Weights of a small mixture-of-experts language model, trained from scratch on English Wikipedia: 644M tokens.
Below are experts of layer 4 (counted from 0) of a mixture-of-experts language model. Rows are named gate (a neuron's input weights, with its number), up (a neuron's input weights, with its number) and show model dimensions 0-159. Each number is 128 + 32 x the weight over its row's rms, rounded and kept within 0 to 255. Numbers have three digits each.
Before each expert's rows: a language model's description of what the expert responds to. This comes from a sample of Wikipedia text that the model never trained on.

# expert 51
Description: Dashes, slashes and bars separating credits, roles, awards or dates in lists, such as "Angie Martinez – writing", "2007 - present", "- Nomination".
gate0:107083121110097085172141135137129142189104099123194112125108154032164044120169144097104118127103091117116091118164109112126138154112126106112135195139140104140127097120151064091102199128062154198110120121102155117162151120179150155081152120131130112122143128168079073107187097129026118160148142122150087086128149177111172118078170137125143119138152157128139192162118149136057081146210141128138118134109101126151095127142069157144084113136128072129110124146117099108109105150113155
up0:151162162106085147106160126110143191146150128186111102152111136121067097143101099085140088159064104154157183146191096122114192150143158078147187182133148089151195105157153111070135091158104130130106150108145146153113157187127113197092140174124136113108160124112168107143173109184108100147116190084133094172114092168128116146115112090109099153077160114130155102206119117124125133131115133121101070073126124161095162120134126127188107138171143132135135123089193157081076147190154166
gate1:159145144106148130102100152144123159167125121187103137177124100163182197129126083145170148104110106132120122194180151166135125103130133159156142146130086136104084100076129144123199105081130196060127183124127093144080112093113127107170111143104129106148151097115093133143157157140116030068101128153136179112137060029104141179147149094116074127163159095082088133123149111140165132157129109171163057089163111152120084086167103099163129145134143130104118167102087149140124117108085151
up1:151138122171134085086083093130176143140121113203115106089115094200151160089107133121128155087128068097153087099124091166145079156083150075127141117099132084110096147129070148206165119114127112080136150130210118053078117108109093133176087123153109104114104079083127108090152137133147094086135068146154166109138127088125099118096179205202137131126140130130083184094139114140131138119145129173131103159131082117131081052091114135163168147119158114146134136165130075128148141150085141

# expert 25
Description: Small numbers in results-table cells, especially motorsport race-by-race positions like LMS 2 4 |, plus first pieces of proper names like Airport, Division.
gate0:130191143198105140141119148155107146168132148117100151142058102082108161122138133158242087139103153109123129140143119139131080175167115044120126120112131093180065127129079132185169141123152098165109181097175155103160184079139148112114145051144087084117132147139183129122124134169129120135063108088146090138116102183163100113060155165180163126118162086136128171174128103153160163167134141132137140121131147136140130114085160109089145107194154120159167071124149111117118131142143180
up0:170145168173159100169167083152075142153196132121100128161102106129169159156123162173139083072108164129124099157103090151133105183168132084106156116117063108144125148158105149132175071157181113139121182114123149183135108102152176121075143093171109039107113134168203156123154104183195143110110192111161114137132174170177125109097131114155174091148127121167172178172138137131166179162156129136135076131129069154142104132085149100105096137149124124159138125104146151137185096140129123
gate1:161160122135161172146093175135146104128109100153065155139097085142176148064126102091124102090156180143152144120096126109194106139097155128142086182140071129071080160125110129121095087107116126118172116079145193126060115078098143126163179120145136131071114155133157131111120137135106167134110076080113066146088142125089078118110110188152121127108124120116144198188135095139131154181176131137173028145114122141125131075090131111204159131129122112155114163141100114079127157163070130
up1:117107150122140178098207170054058106140081139164175135144135140141165126074159126117118126139157126064147147184126068207168163124175116171170113095076156154138086117122152166139111117098118121069099072071089092157098113136160182127121123152117091136094169151154100144114091079144174161104109095155163126088078113064082129104159202140109146174173126128095107131111133151119086156110103109147117086150120131133175132151134134128120159146131109076094116169144126169072097077117153144

# expert 1
Description: Words that introduce names, examples or list items, such as as after known, including, called, such, like, plus list-leading dashes.
gate0:155123122128108227154167135143130133168130116113091167168150125135104126107142139085100119159110153117105127134166129075146160104124153189172106141086152099157139126145179177124087177113128099147218068126105179118065160117147126116137131093138174097118166166107120194154121157093138148132078166130132088202099086116161067120113133144090138095136190124123057142163160118146126196144122082113135150049110166108123133118125147142140161163155089169157134178190130175137070157110110159
up0:164112155147101126134133154161081108095136102131148134069126124063134145146120081127130124130112100069081111159094145132125116157117084172131147208154152126150160087122096103106062110173147156121096080134159130183101200156128155165115085087133188143127141094106135140088173189109107092132161141050126123141114100142110085086151138127113127138140099187137116135160141092129181180141153092217146157155122139104076115158110092076170083047127148102156055122094167177153133155148105116
gate1:125119082122134165158152073150122153183103153180149130061124177146132158167121127169084099163150060120122136145129130147076183144125170128151136189138144125196141092123092102059086078116090105184174186156104107115124055163126112123118103117078115083136159113125139107089135125103101139120148100101160156144145138163105141143104163079142141190087098168113112185141166120124104101190140140149100125141097109137137117097152173101172097158073209105109091111060121082140109071157165134
up1:204125182143109082104130171120123139094186109174083124108126138112148116102185142124101199117139079144182186107126203123104092109149151077134158087167102140198081157113151135189144144095159108130121130138112185094060140137101170130108161135147101078122120179120177104102137174215119165121157080146073082090092102154101068115137104141165127092098096108175191131141137118125143141093087117117187093135124149120158119166130098105124176141113097135170119181117128116113100160121125128

# expert 34
Description: Lowercase middle pieces of names and words after an initial capital cluster, such as L(is)a, Br(enn)an, J(umb)o.
gate0:150180142123149224114091138124187107130177135091145094154109182078173039131095141168159088166129152073141137117164179096049088068080104138174113079121087152139110117110126116137094153141140166080105116132116116152166153101172088154096173099169115101154133163131128125133140133117112106150136054126159130124193173115124118120123127095125091165188121208161073062107127112193128143158103147078094131183077084136115114174114133124115114120122093128146099159121128110114130118134120125
up0:107061103116092143203074214128138140119147098163171120150097154121127160208099157084033177153097120081162179112150144154130170089116092143104126106113150144162112106110105134107179143125112127114127138129173125133122045159148069126120097107133141127098108067142073058118122131160178146105163174099083164134102134127140137137128119138151125097118123103122138145118175159122153124089144132161109130126098110115195138124149168099138165106179043149052155070102118162170120140088119130
gate1:177147150124150104135110139041129195112147082138143196056120127118105152081150129156127084139087168148111128142167133144130154072191133189135135174152160153103181184066168137150149075139143168149093138136101094142110141152065121094126107127126094078143198121060112173103154100116085094185125110122106131103139129143137105104123149080174081100072192123129151126156104109140141192142151133156098119118097159113122125109108137100142172151143116197110155147092092187157128118092098072
up1:123103116128139128118126137123096129146176149137081163135167097164179134024146088155126097131089170131171153084133096092123119115151134175123069111139117136204141100083095161100125094030178113167132115121133156154031112108167075087126123155163109109125085121121107095142164109155113111098141105116101131153159130154118178154145086106139113082084140149097182156190114149155134131134187142134162104099070112082110155100090201119106129114103122154100105105119145170174155068145074090

# expert 9
Description: Opening lowercase pieces of ordinary English words, often right after p, g or f, such as p-un-ch, p-and-emic, g-ot, un-rest.
gate1:139118151156108148133134210107094085160116214129103129119094158150155159138095118154127073117110186104144123067057112122158123177099121086081136201159135198140173167142141138182130095081101101116143146086130120188138142131108147072171146095175150166153081114122105112077108158118090123127105145130154068138108136165048093120114176108147123089103101136074152088143119143135145180129160122127130105169161094132117069132072105118098142123126132175135060077147131087146153177169149116
up1:098104095062165083131102158133124130129144114084103127164086134142133172088196119133066120080117067140123133143206167079099075140201076072103112090127090134136117159159144135158099142099138102095141082157116110059150095130131162082122135115159156151081146131130126094168116128167137109094117081137145116194120101144127148144115174096166120167154136140112099094148098164139144132162072161072140175118093143113090143162130133110142184048145180092068144160154168111146107059169103122
gate2:053142114127173169197087118111121128108038039127117139172140099110160105060131133124120141119125162147116130174159189118138127104118141139123098174148159089085140149125130181104134096126101154045137107180151110152159130185087115132113124089133158145120099150060155142140144098121097162164137130092141121170102167083134162056144144120138086100143094123155074105083145176126067115118134155120096040173124104140150094120117168121109130215139115114092081098116087096107144102113130132
up2:172076101130114177157134221141073115129118131095113078090092155175199161164134073155075149113147158126122113129133138126059134127115135160149111127145117141169124180123107146124207140189123131092085126057149144104159125110130141147072120123140128119151125136099183141168158160134159124151144181156186108061143094124044113162102175144138101120081126125080152101146184107124101152161123143171138156091132127125143153154149158129182135113076116114074068142151082093087092166079132162

# expert 37
Description: Final plural or derivational suffix pieces of nouns right before punctuation, such as es in countries, ations, ers, s in schools.
gate0:101146086138185074124151097095151115157135156116123172086146146136156130114158111135124140107108140125133141147159070127141080172117120130095132172104105168178088120131099135147145187134140104152129135137099189082142143105146156132123111172088156130083121106171099104084160156089126098131121192133154080166151148166121202180108118110118147179080136094107125065224119058115069129146072147159123104110132082104156152099154125105160096148131087135106126166159149073129255154158100096
up0:119084142181115125130168171102129126124189116066084106154103132108119090126154159150166153187164125060121100115105107020129073096128128089110092133103148140102082041092147105166123087155148157114115137129156146175122100087096096140179115098188067179129123110130153089113178091129127158127117084092133100163118173045181029162159127134158125118126119138134138096135115135149097137138126057137100091116067160167108091119128142111123164132141124155114110125139085167118158142112109103
gate1:086135121122114098195151150138133145159139174079126123168134127116181084097135107147117177170123104117147102144165108072149089060155145085084197054139209135108143124175163129069117082140135123134136102175140121131121142107097114137168098141168146142171166187061147131076153115128061123119115129183114160160137185108109174150125170144136083091129077107124181146118122097081114137140092078123078080116091154202145127108144163116128101141112216107118147129108141077168153121122137104
up1:112119209140112136118159150074087191121075126141187153185118112150161123211081120179154080119079166137074122165114092062126169083075116120099097129118143144063131151162155149151160113118205174170128130133107125129108133115194174093100090138181100118194154101122122156154152111122072086154156153131142139179107151056133154130152116138140121073079109143089165130111108139100084151102134132143106156165148129136139157197130121170111113147123127068102118138155165145177125155134142162

# expert 32
Description: Pipe separators between cells in data tables such as election results, population counts and squad lists, plus position codes DF, MF, FW.
gate0:133121050145100123122129148106141161136088135123121142104057110178171139065151087077137135062138168117115100115164079152099126070145125131130117141069083155138101100108135081105129122112163101149123179146145143150095171108150078111154100152103146170132085117151117134090085142092117133175135100138151091126107190113203090130124204122099122113158124094105131152181070068080115117071122130136068103119206110124124146126114127090126166131113103193020172118114132146115150103100174115
up0:116117218060125189167163123149112089150152136157125169110124141071125134177113174176124166180170073189097167140106146095114159136155190174121081106137139113136142158152089142187145165128128163139167159148060091108140115159121132117058114095156118071122127125196117090116111088157160112105149135126122163156144124156114158157121114127149121119168090142163118108120164110134117104140062179117173152137080138184107138180177176112138081122122080094154123145155159111087089068147164075
gate1:129147159100139151138097214174090146156119105116095178159108110106128204088126137143139146117103115174127127114141120111121105146152144116171123148171150131119119119118162182170132119166116135121083105132170138122138165136024126117107101116158101094104114133072171115092126094094108170109212119104065135219153156153106113106163142167219148137121099164159122177153095126111162103138105151206144092122147103153100139152116187106187119133142093167139136117044138145103077087173133141
up1:065106104104094115129203099169162144121154157146190128164126113145056137167169119069108077119124134116161130084125108172116144082131157100056114125158144169147121086048160147150111127105169168097111171110128159115108152140183120140138139121137098144188151132137152143118082138126115138152096128122157119130075112123158147179131137113110145114111148117051117103120171133136116172152145056113173167122118133128162120080166120187098223121124116139088188105102130171044149166060108099

# expert 3
Description: Final pieces of narrative verbs, mostly past tense or -ing, before to/the/in, such as chang-ed, car-ried, swerv-es, went.
gate1:105109137153098122105072094092113087152100116191124126119108148099121120138127173173121120108178138095123131112110064172163107185115040139112098172157119165114119071116092082127125127130178086152157138129197090116169167121130133131134199096154065119165106156131118103100164163103108108070136093171129109112165230109169147110172162085121119092143152108128178161159113103087048088112121120144099132136184106068128102122110155089163119135105182128144143109110147198123183112119118109
up1:130126122157112128122056121092143113101119093112171106113163108099129099120013144124095104079109076120213144105061125141131079185128091130080099114114085103088087147152120079124086130102075160110130118103183112071098133161097102150134104096117163164127116118140087091150124131122096124109095177157119131123169169079131107084148087114122114086171105142141121189114179124105080092128105094086129084100068142165083148120145076068114137070114199135089118126133085128106143167125091118
gate2:148140101114129111137123057159152128098119185149146171116169141105160160157106118125103133192135046168084099086132141116094135071116074120141120109133129162198082127101083122088101192083164080109131092162097090073121084150096125095151169155154089117141121158103111137112142134116102088108106129117127126158116159113159154203129177171118075138113198172145112149159133141153111148138021150178128157159036135177077140111127113095192144114149119132145104095155106093124131110101120133
up2:156095052123122106098106113098134110112118182114150148120127163069136110122114157151114147142185146129137093141084176159144070121134064187100119133107191183166054130175137105142120163128126119141077177136192139117138174089109105197175079120152142060172141150084135128092183101163099124127151170145104128103150157095129114171165151110093072131122120129173164152143128133085142151150087099132208128149097159126084073168093155095195126096096118120146177104110172140125135089093155119